Weights of a small mixture-of-experts language model, trained from scratch on English Wikipedia.
Size: width 256, vocabulary 2048, 46.1M parameters.
Experts: 32 SwiGLU neurons an expert, 8 picks a token, a softmax router, a shared expert of 64 neurons.
Training: a variant of SOAP for the experts, 9169 steps.
Below are experts of layer 7 (counted from 0) of a mixture-of-experts language model. Rows are named router (the router's row for the expert) and show model dimensions 128-255. Each number is 128 + 32 x the weight over its row's rms, rounded and kept within 0 to 255.
After each expert's rows: a language model's description of what the expert responds to. This comes from a sample of Wikipedia text that the model never trained on.

# expert 6
router [ 88 180 149  85  96 133  82  76  82 111 185 137 195  80 119 101 112  86 118 100 111 173 157 154 153 121  77 135 113 134  82  97 146 149  91  85  87 143  92 115 170 114 137 175 163 157 125 115 139 152 164  93  87 117 174 114 174 123  79  81 104 158 123  98 133 159 171 169  92 176  89 100 118 167 138  64 129 137 172 172 166  78 172 143 133 148 178 164 125 103 172 164 104 133 132  75 109 166 149 110 154 129 119 107 100 112 107 106  68 116 153  88 161 154 172  99 160 105 118 168 150 137 131 178 134 175 174  73]
What it handles: Prepositions following a verb, participle or noun, such as renowned for, commented on, Society for, after this reform.

# expert 54
router [128 118 164  72 153 130  76 143  98 121 166 143 102  94 152 106  98 203 115  88 156 135 131 106 104 111  93 120 155  85  80 145 168  85  87  83  76  98  96 142 123 163 148  62 115  96 137 118 109 191 149  76 115 148 120  88 141 128 107 151 168 139 133 136 153 177 102 191 144 146 168 176 143 159 163 102 155 163 119 177 166  85 152 125 151  65 179 152 172 185 209 137 151 116 152 147  75 109  98 128 142 148 184  96 180 149 143 199 101 133 122 129 173 115 171 118 127  94 152  92 157 143 150 137 106 169 137 115]
What it handles: Apostrophe of possessives after place or group names, like Canada's, India's, plus nouns like member, School, Award, player.

# expert 23
router [119 165 108  94 141 167  91 114 101  85 175 186 107  86 181  44 164 160 176  95 143 115 108 101  74 110  85 161 114  86  86 160 166 145  94  95 100 132 134 134 104 128 146  82 192 115 113 113 122 186 146  90 128 161 119 129 181 154 128 116 119 105 130 109 134 163 131 163 166  99 146 125  99 146 161 123  91 147 168 100 182 131 141  43 140 113 177 191 170 156 167 114 125 104  89 124 113 140 141  88 161 137 139 124 188 153 179 125 171 110 113  98 175 119 165  71 186  78 155 169 131  89 161 182 102 112  59  87]
What it handles: Personal pronouns like we, me, you, she, he; decimal points inside numbers in tables; and rare symbols like ©, ª, IPA letters.

# expert 44
router [121 166 176  82 118 143  86 119 130 120 143 100 147 136 113 123  76 162 138 116 134 113 135 126 101 121  78 129 110 115  51 156 117 109  86  60 111 124 107 126  52 151 167  78 123 116 139 131 175 142  94 136 119 139 140  97 169 160  94 129 151 116 159 108 126 175 141  98 123 135 136 113 140 126 180 135 158 144 109 151 172  82 137 112 139 159 194 186 125 160 153 150 100  90 128 102 137 110  84  93 145  94 141 152 191 169 150 160 165  89 162  79 150 148 172 124 168  46 133  58 120 160 187 125 117 125 138 104]
What it handles: Adjective endings and demonyms like -ian, -al, -ern, wealthy, Jewish, and whole words South, North, American, British, German.

# expert 41
router [149 186 110 204 157 100  77  94 136 134 130 118 153 133 115 124 158 164 170 139  94  95 156 137 106 181  59 119 141 126  56 109 170 114  57  80  70 138 163 101 108 160 154  93 125 104 169 112 153 185 164 124 169 146 134  62 110 143 114 152 108 127  62 120 154 182 151 109 124 152 177 128 163 160 136 151 112 166 129 128 191 135 141 114 132 129 139 150  86  87 161 124 177 146 123 173  82 131 132 120  64 158 102 117 162 141 184 136 123  95 134 110 181 172 190  41 116 160 107 159 161 185 144 125 124 130 107 120]
What it handles: Mid-word syllables like ri, ra, lo, ta inside foreign personal and place names, such as Gu-ru, Ta-tra, Car-lo-s.

# expert 58
router [149 120 162 111 160 166 129 111  75 122 193 135 128  94 151 118 129 115 133  91 120 137  87 123  65 104  97 104 131  61  78 109 141 120  96  95 132  98  52 106  75 209 131  96 163 120 136 144 116 173 142  98  73 144 157 114 195 161  93 150  96 107 109 123 163 159 194 124 162 150 163 108 120 144 191 142 145 188 132 152 158 115 161 104 129 172 178 136 165 199 166 167 127 118 109 127  80 139 133 118 116 134 160 161 176 126 176 155 156  93 146 104 157 132 176 108 154 121 156 115 175 125 173 181 128 113  92 132]
What it handles: Demonyms and place-name endings such as States, American, British, German, plus suffixes al, ian, man in Animalia, Slovenia, human.

# expert 27
router [143 115 138  99 105  76  76  93  94 147 149 142 162 107 126  99 122 147 158 112 118 136 166  97  74 151  70 179 114 104  72 154 180 112  78  90 175 119 115 146  84 210 105 108 174 164 161 109 134 137 131  99 106 103  93 156 158 144 110 162 156 163 158 129 113 176 151 118 184 129 110 154 155 119 185 111 148 171  89 100 176 109 141  87 158 134 150 148 173 155 166 151  79 144 148 143  85 117 100  90 131 155 164 167 179  82 186 125 131 115 160 175 174  90 195  97 157  73 169 137 172 119 191 149 106 100 105 164]
What it handles: Ordinal and sequence words and endings, years, and degree signs, often in tables and sports results: second, thir-d, first, later, other, 2015.

# expert 42
router [103 149 117 131 102 150  85 113  76 129 151 149 135 110 152  65 167 161 186 114 140 122 103 125 107 107  76 134 178  92  66  69 158  87  70  45 104  79 113 139 116 176 182 100 150 102 102 162 151 188 116 144  97 171 130 116 152 120 142 156 164  64  76  86 113 168 156 160 140 111 104 138 110 168 176  98 139 147 101  91 175 111 124  77  89  93 167 191 160 142 136 159 133 100 100 117  55 165  95  70 152 139 108 153 175 101 181 142 157  91 153 119 175 148 188 116 140  82 151  98 148 133 179 123 122 107 109 138]
What it handles: Last piece of nouns like pseudonym, genus, Plantae, plus naming nouns such as form, song, album, species, called.

# expert 8
router [ 76 196 187  87 137 169  82 115 106  73 179 108 173  85 151  78 110  94 157 118 100 102 148  59 153 177  84 152 105  99  88  89 164  91  71  73  94 116 108 119 137 157 125 121 142 129 163  90 178 188 143 122  96 142 119 117 155 102 126 148 122 122 171 152 154 178 177 178 133  97 109 147  66 130 165 103 107 149 111 155 194 147 108 101 128 107 156 139 128 110 124 105 108 118 107 151  81 130 163 120 165  90 151 165 194 127 134 158 151 133 160 141 166 139 165 137 150  83 130 139 140  61 156 157 145 112 111  86]
What it handles: Prepositions like in, at, by, during before a date or place, plus letter pieces inside codes and names (CEST, Girolamo, UTC).

# expert 11
router [104 167  88  74 162 111 101  93 147 111  44 160  79 136 164  83 119 145 136  84 190 172 111  67  61  63 104  91 121 107  93 138  99  69 122  99  91  57 130 157 114  66  96  88 131 144 116 146  80  93 119 101 197 155  96 125 136 124 175 112 124 152 125 115 172 140 163 124  77 135 163 128 145 151 130  65  90  99  88 116 125 112 116  96 200  96 115 149 152 157 150 153 166 162  79 127 133 109  96 110 151 106 157  84 208 141 141 146 139 117 104 119 143 135 100 116  92 156 173  74 116  95 176 149  76 100 116 143]
What it handles: Noun heads and noun suffixes after a determiner or adjective, such as information, team, season, area, -ation, -ity, -ment.

# expert 57
router [ 73 162 102 114 138 139 101  95 112 154  55 111 124 170  87 110 141 192 119 128  80 119 188 150 124  63  88 176 129 132  81 106 154 131 128 124  85 103 120  96 150 149 145  80 115  71 116 166 148 154 179 128 129 111 104 129  97 177 129 109 198  68 138 138 168 160 103 115 153 168 143  84 178 102 169  61 170 124 151 164 164  76 147  72 132  97 170 167 120 164 139 127 130  90 128 130 125  87  71 120 103 160 141 100 186 126 167 167 126  87 124 130 184 127 150 126 117 117 158 135 121 147 141 120 109 140  88  80]
What it handles: Endings of surnames and agent nouns, such as Zucker-ber-g, -son, -ov, -ville, -ler, -kin, forest-er, Pier-ce.

# expert 5
router [153 150 137 123 104 106 127  88  72 138 159  83 139 143 153 150 110  96 119 164 177 167 117  91 134 120  90 154 121 104  87 122 121 151  95  92  60  84  91 109 102 170 135 112 150 139  62 144 149 128  94  87 149 136  95  96 127 175  84  53  88 147 117 126 192 171 127 204  90 114 154 131 186 140 160  74 103 115 149  82 169  80 131 175 145 112 152 190 128 149 169 156 108 143 185 129 181 187 159 109 146 176 160  87 188 132 122 107  80  94 106 115 142 103 160 127 145  94 151 120 108 106 168 156 125 156  89 114]
What it handles: Auxiliary and copular verbs after a subject (is, was, were, has, had) and adverb endings like constant-ly, re-ally, month-ly.

# expert 47
router [170 182 144 106 161 126  86 144  80 136 144 193 102  91 171 135 138 152 116 108 102 198  91 127 129 131  74 116 109 156  87 132 168  71  78 108  61 132 137 191 110 168 127  92 183 121  96  96 170 146  88 145 129 144 135 147 119 123  73 143 121 121  99  98 161 174 137 151 128 176 141 117  95 175 186 114  95 163 152 124 186 116 157 130 173 148 157 145 108 171 111 105 144 179 138 133  90 132 156 108 144 159 119 202 148 142 153 144 127  88 118 177 185 111 188  85 165 103 142 141  92 155 188 176 134 136 153 180]
What it handles: Final capital letters of three-letter country codes (ITA, BRA, IND) and pipes in sports and election tables, plus United, National.

# expert 13
router [154 159 127 107 163 167 109  97 123 116  83 155 150 192  85 101 143 100 160 115 140  74 117 167 142 110  90 117 116 108  73 160 197 139  97  69  87 124  98 115 137  69 139  81 142  94 116 171 193 148 108 138 109 147  87  80  83 129 131  81 172  99 109 147 138 165 137 215  76 153 178 147 148 137 152  78 119 110 110 137 170 104 155 169 118 164 197 143 125 133  66  82 137 161  88 110  91  98  80 104 114 134  88 117 205 152  87 142 151 108 124 104 159  83 156  92 174 166 125 153 122  96 170 140 126 132 100 104]
What it handles: Final vowel or syllable endings of foreign, often Romance or Slavic, names and words, such as Alfred-o, Partid-o, amin-o, -ia, -ina.

# expert 4
router [146 164 132 148 147 175 193 141 183  83 127 169  84 101 157  89 128 172 125 136 126  99  96 129  78 120 142 164 190  87 255 145 164 114 164 203 180 151 154 167 166  95 158  93 145 109 138 150 121 133 152 150 145 121 100 151 151 123  90 132 103 102 131 143 130  91 104  99 135 108 170  74 103 102  50 149 140 167 134 171 146 102 122  92  99 102  95 158 101 104 158 120 133 117  92 147 117 179  96 111 139 151 126 111 120 173 148 160 102 157 129  91 108 109 104 160  89  97 164 151 100 114  24 134  88 168  96 125]
What it handles: Word-initial pieces with a leading space, mostly bare spaces and short consonant starts like st, p, f, re, co, after articles or and.

# expert 21
router [ 84 101 175 159 160 130  67 110 108 186 173 166 125 109 146  86 187 113 168 125 100 137 143 177 159 138  81 155 169 103 166 144 117 145  89  99 171 134 133 106 156 112 122 123  75 113 170 159 147 168 182 162 105 125 150 119 169 168 103 116 108 136 107 110 102 179 128 136 169 103 121  89 183 166 181 150 121 165 171 108 176 159 151 172 184 133 188 144 141  98 150 133 135 110 148 114  96 182 133 101 142 113 142 162  79  74 159 123  58  95 181  88 168  94 181 102 187 113 148 128 183 134 143  91  95 169 146  93]
What it handles: Word-opening pieces that start a longer word, usually prefixes, such as de, re, pre, un, con, in, be-coming, pro-duced.

# expert 3
router [147 154 117  95  94 118  91 142 105  94 131 160  93  94  80  82 121  80 148  91 133 120  99 108 182 103  93  67 107 143  89 162 180 160  97  83  79 185  90  98 127 145 147 144 155 157  87  88 139 109 122  88 107 124 100 106 168 106  91  86 120  99 165 101 123 163 115  92 127 107 134 144  94 177 163 126  72 106 105 123 190 115 189 160 112 171 169 170 139 147 111 183 152 165 129 149 125 117 146 127 158 116 135  91 109 155 161 147  79 105 105  87 191  98 169  67 175  64 151 132  80 163 125 151  81 115 141 166]
What it handles: Conjunctions and separators joining list items or clauses: and, or, but, while, commas, semicolons, slashes, table pipes.

# expert 35
router [101 136 184 169  79 140 156  86 111 125 158 101 151 107 105 149 159 140 114 109  87  92  88 122 117 182 106 160 135 148 105  95 161 107  90 139 180  91 105 181 149 109 144 106 181 106 150 133 100 158 172 101 164  96 196 148 159  89 146 191 112 144  94  66 121 153 150 154 108 159 156 138 134  90 145 137 131 152 162 149 154 142 148  86 150 128  72 139 160  99 140 139 109 179  91  98 128 158 151 139 131 141  90 189  79 129 188 108 130  97 102 104 163 119 149  81 124 174 101 128  73 113 165  94 101 128 108 124]
What it handles: Line-break tokens ending paragraphs, headings, table rows and list items, plus sentence-final periods and table divider strings.

# expert 63
router [130 120  82  91 107 104 106 122 177 146 129  91  75 193 116  85 181 157 132 103 173 155 109 147  98 104  93 100 135 121 116 127 171  79  97  69 148  95  85  94 100 155 166 144 164 172 150 133  81  93 167  89 124 111 175 191 146 178 143 158  71 147 164 173 132 158 171 196 152 126 129 171 152 114 187 150 127 163 104 126 157 112 105 117 124 116 184 186 124 137  65 186 113 100  92 204 118 132 113 115 112 183 116 161 140 127 174 138 123  92 140 118 165 163 166 141 135 117 167 138 159 172 152 173  81 126 120 166]
What it handles: Pieces completing a stem before a suffix, such as cand-id-ate, def-end-ers, addition-al, list-ed, plus whole nouns view, medal, goal.

# expert 16
router [162 162 151  76 179  88  96  99 136 150 120 117 104  53 187  89 154 173 119 102 127 164 148 122 100  54  90 152 116 172 101 131 179  75  79  96 144 116 134 174 120 179 135  68 223 159 166 124  89 153 123 101 155 122 165 153 136 210 111 116 123 140 107 102 177 163 139 166 186 147 120 110  78 109 161 172  68 105  61  81 158 147  93  94  87 116 155 161 137 165 193 176 142 106 102 162  68 154 131  73 124 137 118 142 166  97 141 157 108 125 139 141 182 132 152 112 129 103 129 105 154  69 187 173  84 113 108 135]
What it handles: Short content-word stems before suffixes like s, ed, ing, often sports and activity words: play, met, win, sign, record, beat.

# expert 32
router [105 116 172 137 133 111  61  94 111  99 171 123 120  90 133  75 148 127 132 113 143 112 166  95 109 110  68 127 145  67  65 159 149 149  71  53  89 122  86 123 109 192 147 101 161 147  78 144 179 160 160  71 126 142 157 131 150 130 142 137 147 140 118 128 141 173 181 156 123 128 142 163 124 167 188 117 134 176 130 149 184  99 147  64 108  95 172 150 130 150 146 148 153 132 110 145  66 166 101 120 177 123 153 166 141 150 190 156 151  97 167 127 186 123 196 147 195  84 149 120 115 100 176 125 100 115 157 155]
What it handles: Table cell separators and verb-stem pieces such as pt in captured or recapture, placed, means, plus the prepositions to, by, at.

# expert 45
router [127 141 132 115 152 137 154  91 181 118 146 146 120 102 200 164 133 167 117 179 143 173 156 154 101 144 127 115 186  95 230 155  91 173 133 193 172 115 174 151 126 138 104  80  93  74 138 145 114 182 182 117 115  93 149 162 117 177 126 170 125 110  69  97 104 141 108  68 180 115 175 167 100 129 141 110 167 165 128 105 128 167 129 133 122 106 180  39  92 112 134 158 123  93  96 134 112 127  54  98 133 123 129 136 132  88 172 193  78 103 158 118 162  88  94 156 128 137  70 184 132 140  50  91 123 155 129 158]
What it handles: The piece right after a word's first letter or space, such as T-ra-ditional, Ra-ce, A Sha-u, h-at-trick, ge-arbox.

# expert 25
router [126  82 193 156 130 170 117 171  98 102 168 100 152  93 132  73 123 149 112 122 172  64  81 149 138 118 112 128  71  91  83 127 182  78  91 100 124 107 104 143 140 161 116 162 118 163 147 155 164 119  74  79 133 132  92 125 162  96 124 139 143 104 183 123 140 139 145 147  91 165 149 181 169 189 190  95  69 110 133 121 174  78 155  88 123 159 133 113 130 206 117 119 108 108 151 132 128 138 181 151  88 111 124 111 166 136 150 145 154  96 101 137 136 192 145  95 150 100 144 104 135 136 174 121 174  93 101 144]
What it handles: Past-tense verbs and endings (used, received, -ed), section "==" markers, and colons or periods in infobox fields like "No.:" and "D.C.".

# expert 14
router [104 134 140 117 160  97 137 125 177 154 160 110 120 146  83 114 148 142 163 166 126  52 147 156 155  98 111  92 130 126 171 140 128 138 117 134 141 180 138 122  96 134 185 158 125  69 100 105 153 164 126 108 131 121 141 111 175 149 107 145  93  82 205 167 133 165 119 143 145 102 161 113  75  49 107 136 128  98 105 144 114 188  76 113 155 122 111 167 126 100 138 117 166  76 137 136 141  93 110  48 172 123 128 142 167 158 134 161 114 116 118 159 151 121 133 199  68 106 186  75 143  49 129 152 100 146  93 169]
What it handles: Letters like y, w, gh, bert, ley inside unusual proper names and some common words, such as Huy, Kew, Iyengar, Malaysian, rather.

# expert 39
router [146  98 158 130  94 154  85 118 125 135 165 183 160  88 170 114 164 139 120 119  92 166 133  84 112  99  85 180 107 104  84 116 136 102  94  98 187 123  92 146 179 109 125 149 111 107 163 101 142 116 167 155  80 102 103 131  89 110 140 102  85 147 109 120  89 170 121 181 135  65 135 158  97 159 158 179 120 158 116  93 189 162 174 143 182  98 132 166 125 146  68 175 141 103 173 174 145 112 134 156 151 124 152 171 151 146 149 167 106 116 155  81 166  61 171  94 167  77 155 146 112 111 143 168  90 150 117  98]
What it handles: Mostly the, The, its, their, his before a noun, plus year-range dashes like 1584–1669 and opening quotation marks.

# expert 28
router [181 159  81 141 168 128  88 129  89 102 191 106 178  85 102 116 112  96 180  99 136  85 173 159 123 142  84 118  91 155  90 154 170 130  86  35 132 137  91  98  97 191 144 143 118 137 164 111 176 198 113 151 146 177 136  85 169 128  90 156 135  80 164 136 148 166 181 118 155 138 136  91 120 101 177 109 105 110 118 107 180 153 164  90 103 137 161 184 101 113 187 140 158 116 132  83  60 101 151 111 109 175  89 153 134 100 144 106 156 108 113 104 151 117 182  98 181 103 188 184 102  71 173 169 168 149 110 133]
What it handles: Single letters and short pieces inside non-English proper names, especially diacritics like ć, š, ă, ø, and ov in Slavic names.

# expert 59
router [133 125 149 102 175 129 110 112  79 144 178  81 119  80 149  92  64 156 148 124  92 111 127 104 145 140  87 133 121  65  85 128 154  97  87  87 104  70 136 144  87 197 156  82 166 150 129 120 137 183 149 111  90 139 127 113 170 162 104 131  83 147 141 128 138 172 151 169 129 138 117 124 127 157 187 104  97 196 112 138 172 129 134  96 147  97 174 174 124 186 154 171 120 136 121 165  86 127 119  82 160 117 154 193 169 142 167 184  82  71 134 106 164  99 164 105 169  73 166 131 156  89 172 177  80 121  67 137]
What it handles: Words like not, un-, ex-, all, very, a, often beginning longer words split into pieces (not-ed, di-ff-erences, distingu-ish).

# expert 46
router [136 157  87  80 159 143 186 119 193 160 142 137 101 110  96 130 103  78  82 130 165 139  90  80  52 111 112 113 157  86 105 142 163 117 101  99 105 104  56 168 135 111 159  91 147 123 108 119  98  45  60  89 187 166  94 109 171  97 169 127 148 162 172 147 142 156 140  74  99  99 148 131 145 190 163 101  98  91 103 151 169 127 154 108  90 119 156 123 147 158 126 133 144 141 137 117 144 145 140 183 104 151 190 107 170 172 112 127 139 105  92 147 152 163 149 103 123 123 173 147 106 103 162 164 163 129 149 114]
What it handles: Word-final pieces and closers: plural s, ation, ities, closing parentheses, quotes, and == heading ends, often before line breaks or table bars.

# expert 17
router [165 106  79  86 106 166  77 143  89 110 149 139  99 133 107 130  88  81 140  93 149 104  57 105 164  77 117  84 130 134  97 143 105 124 121  92  90 165 122 111 159 108 119 188 136 123 111  94 143 112 141 135  79 133  53  95 130  60 101  95 184 108 147  70 125 135 106 154  89 130 105  87  76 165 129 107  80  57 143 133 137 143 121 185 143 142 108 156 129 135 143 129 134 176 120 117 149  93 143  67 164 135 131 114 163 178  85 120 142 147 108 145 128  86 141 180 112 113 147 112  90 135 154 166 133 116 178 169]
What it handles: Commas, and, or, but, table pipes, and ), linking list items, place names (Honolulu, Hawaii) and authority-year pairs.

# expert 26
router [113 143 158  79 164 101  69 161 136  91 146 128  94  86 141 115 156 131 111 102 190 164 114 108  87 127  69 143  63 148  44 118 177  64  65 106 127 112  95 162 118 189 124  85 107 124 162  73 136 156 144 117 148 168 146 132 165 142 158 120 100 148  92 135 146 177 118 163 160  78 148 166 157 152 139 168 170 170 134 150 157 101 118  99 140  76 147 144 113 123 172 126 174  94 104 134 116 151  97 201  91 154 149 108 151 166 204 138 128  76 160 127 170 142 162 123 127  98  90 160 143 102 129 147 135 153  83 113]
What it handles: Apostrophes in contractions like It's, capital letters opening names or abbreviations (PD, Tenkar, R.), and title-case words like France, World, May.

# expert 12
router [117 139 150 141 156 108 108 132 157 160  61  79 105 173 197  94 129 168 125 129 164 114 106 138 110 131 108 143 185 119 166  97 141  95  94 215 160 130 155  96 121 186 183 126  61  93 164  85 122 166 130 150 147 127 181 105 100 180 107 205 171 105  78 159  68 159  40 153 126 115 176 117 173 137 142  89 149 143 171 139 156 105 106 107  84  99 166 103  90 118 106 134 170 113  91 121  93 104 112 156  99  97  99 123 113  89 172 154 122  89  93 116 177 122 157 127 127 136 168 157 116 181 127 102 140 105 151 129]
What it handles: Short vowel-heavy pieces inside names and words, mostly proper names and places, such as Z-ea-land, WiZ-in-k, Ka-p-ur.

# expert 31
router [139 156 167  88 148 145  89 136  84 108 170 106 123  68 186  80 124 119 150 108 126 119 149 131 143 129  94 150  96  48  86 157 162  77  93 101 120 104 114 113  81 179 126 111 169 140 151  95 158 176 167  63 104 166 169 127 149 148 105 149 106 106 122 101 150 159 200 160 181 123 128 131 140 153 163 134  81 196 125 149 164 142 117 100 124  98 177 167 140 195 163 177 165 138 108 134  88 122  88 110 155 140 162 126 193  91 180 161 131 113 148  87 161 102 159 123 143  91 167 158 149  89 176 179  67 117 102 124]
What it handles: Capitalized word starts right after a line break, pipe or semicolon, like He(nri), M(anmohan), Da(me), plus "x" table cells and pronouns he/we.

# expert 37
router [122 151 153  92 111 151 111  95  95 146 171 135 154 134 161 150 141 170 129 102 144 138 161 137 137 166  70 126 119 207  85 138 177 104  75  83 203 112 157 196  83 153 123 104  77 132 165 108 142 130 143 187 171 184 125 116 153 117 120 130 104 138 133 108 125 178 151 156 103 156 138 146 101 128 177 124 114 150 142 165 188 120  83 161 178 101 144 188 187 141 145 136  79  84 149 126  62 162 152 156 150  84 133 108 110  97 164 142  99 120  99  89 173 104 175  99 178  80 105 140 177 136 192  91  66 119 100 116]
What it handles: Number words and quantities (two, three, 19, $), size adjectives (large, long, full), and markdown table separators or list dashes.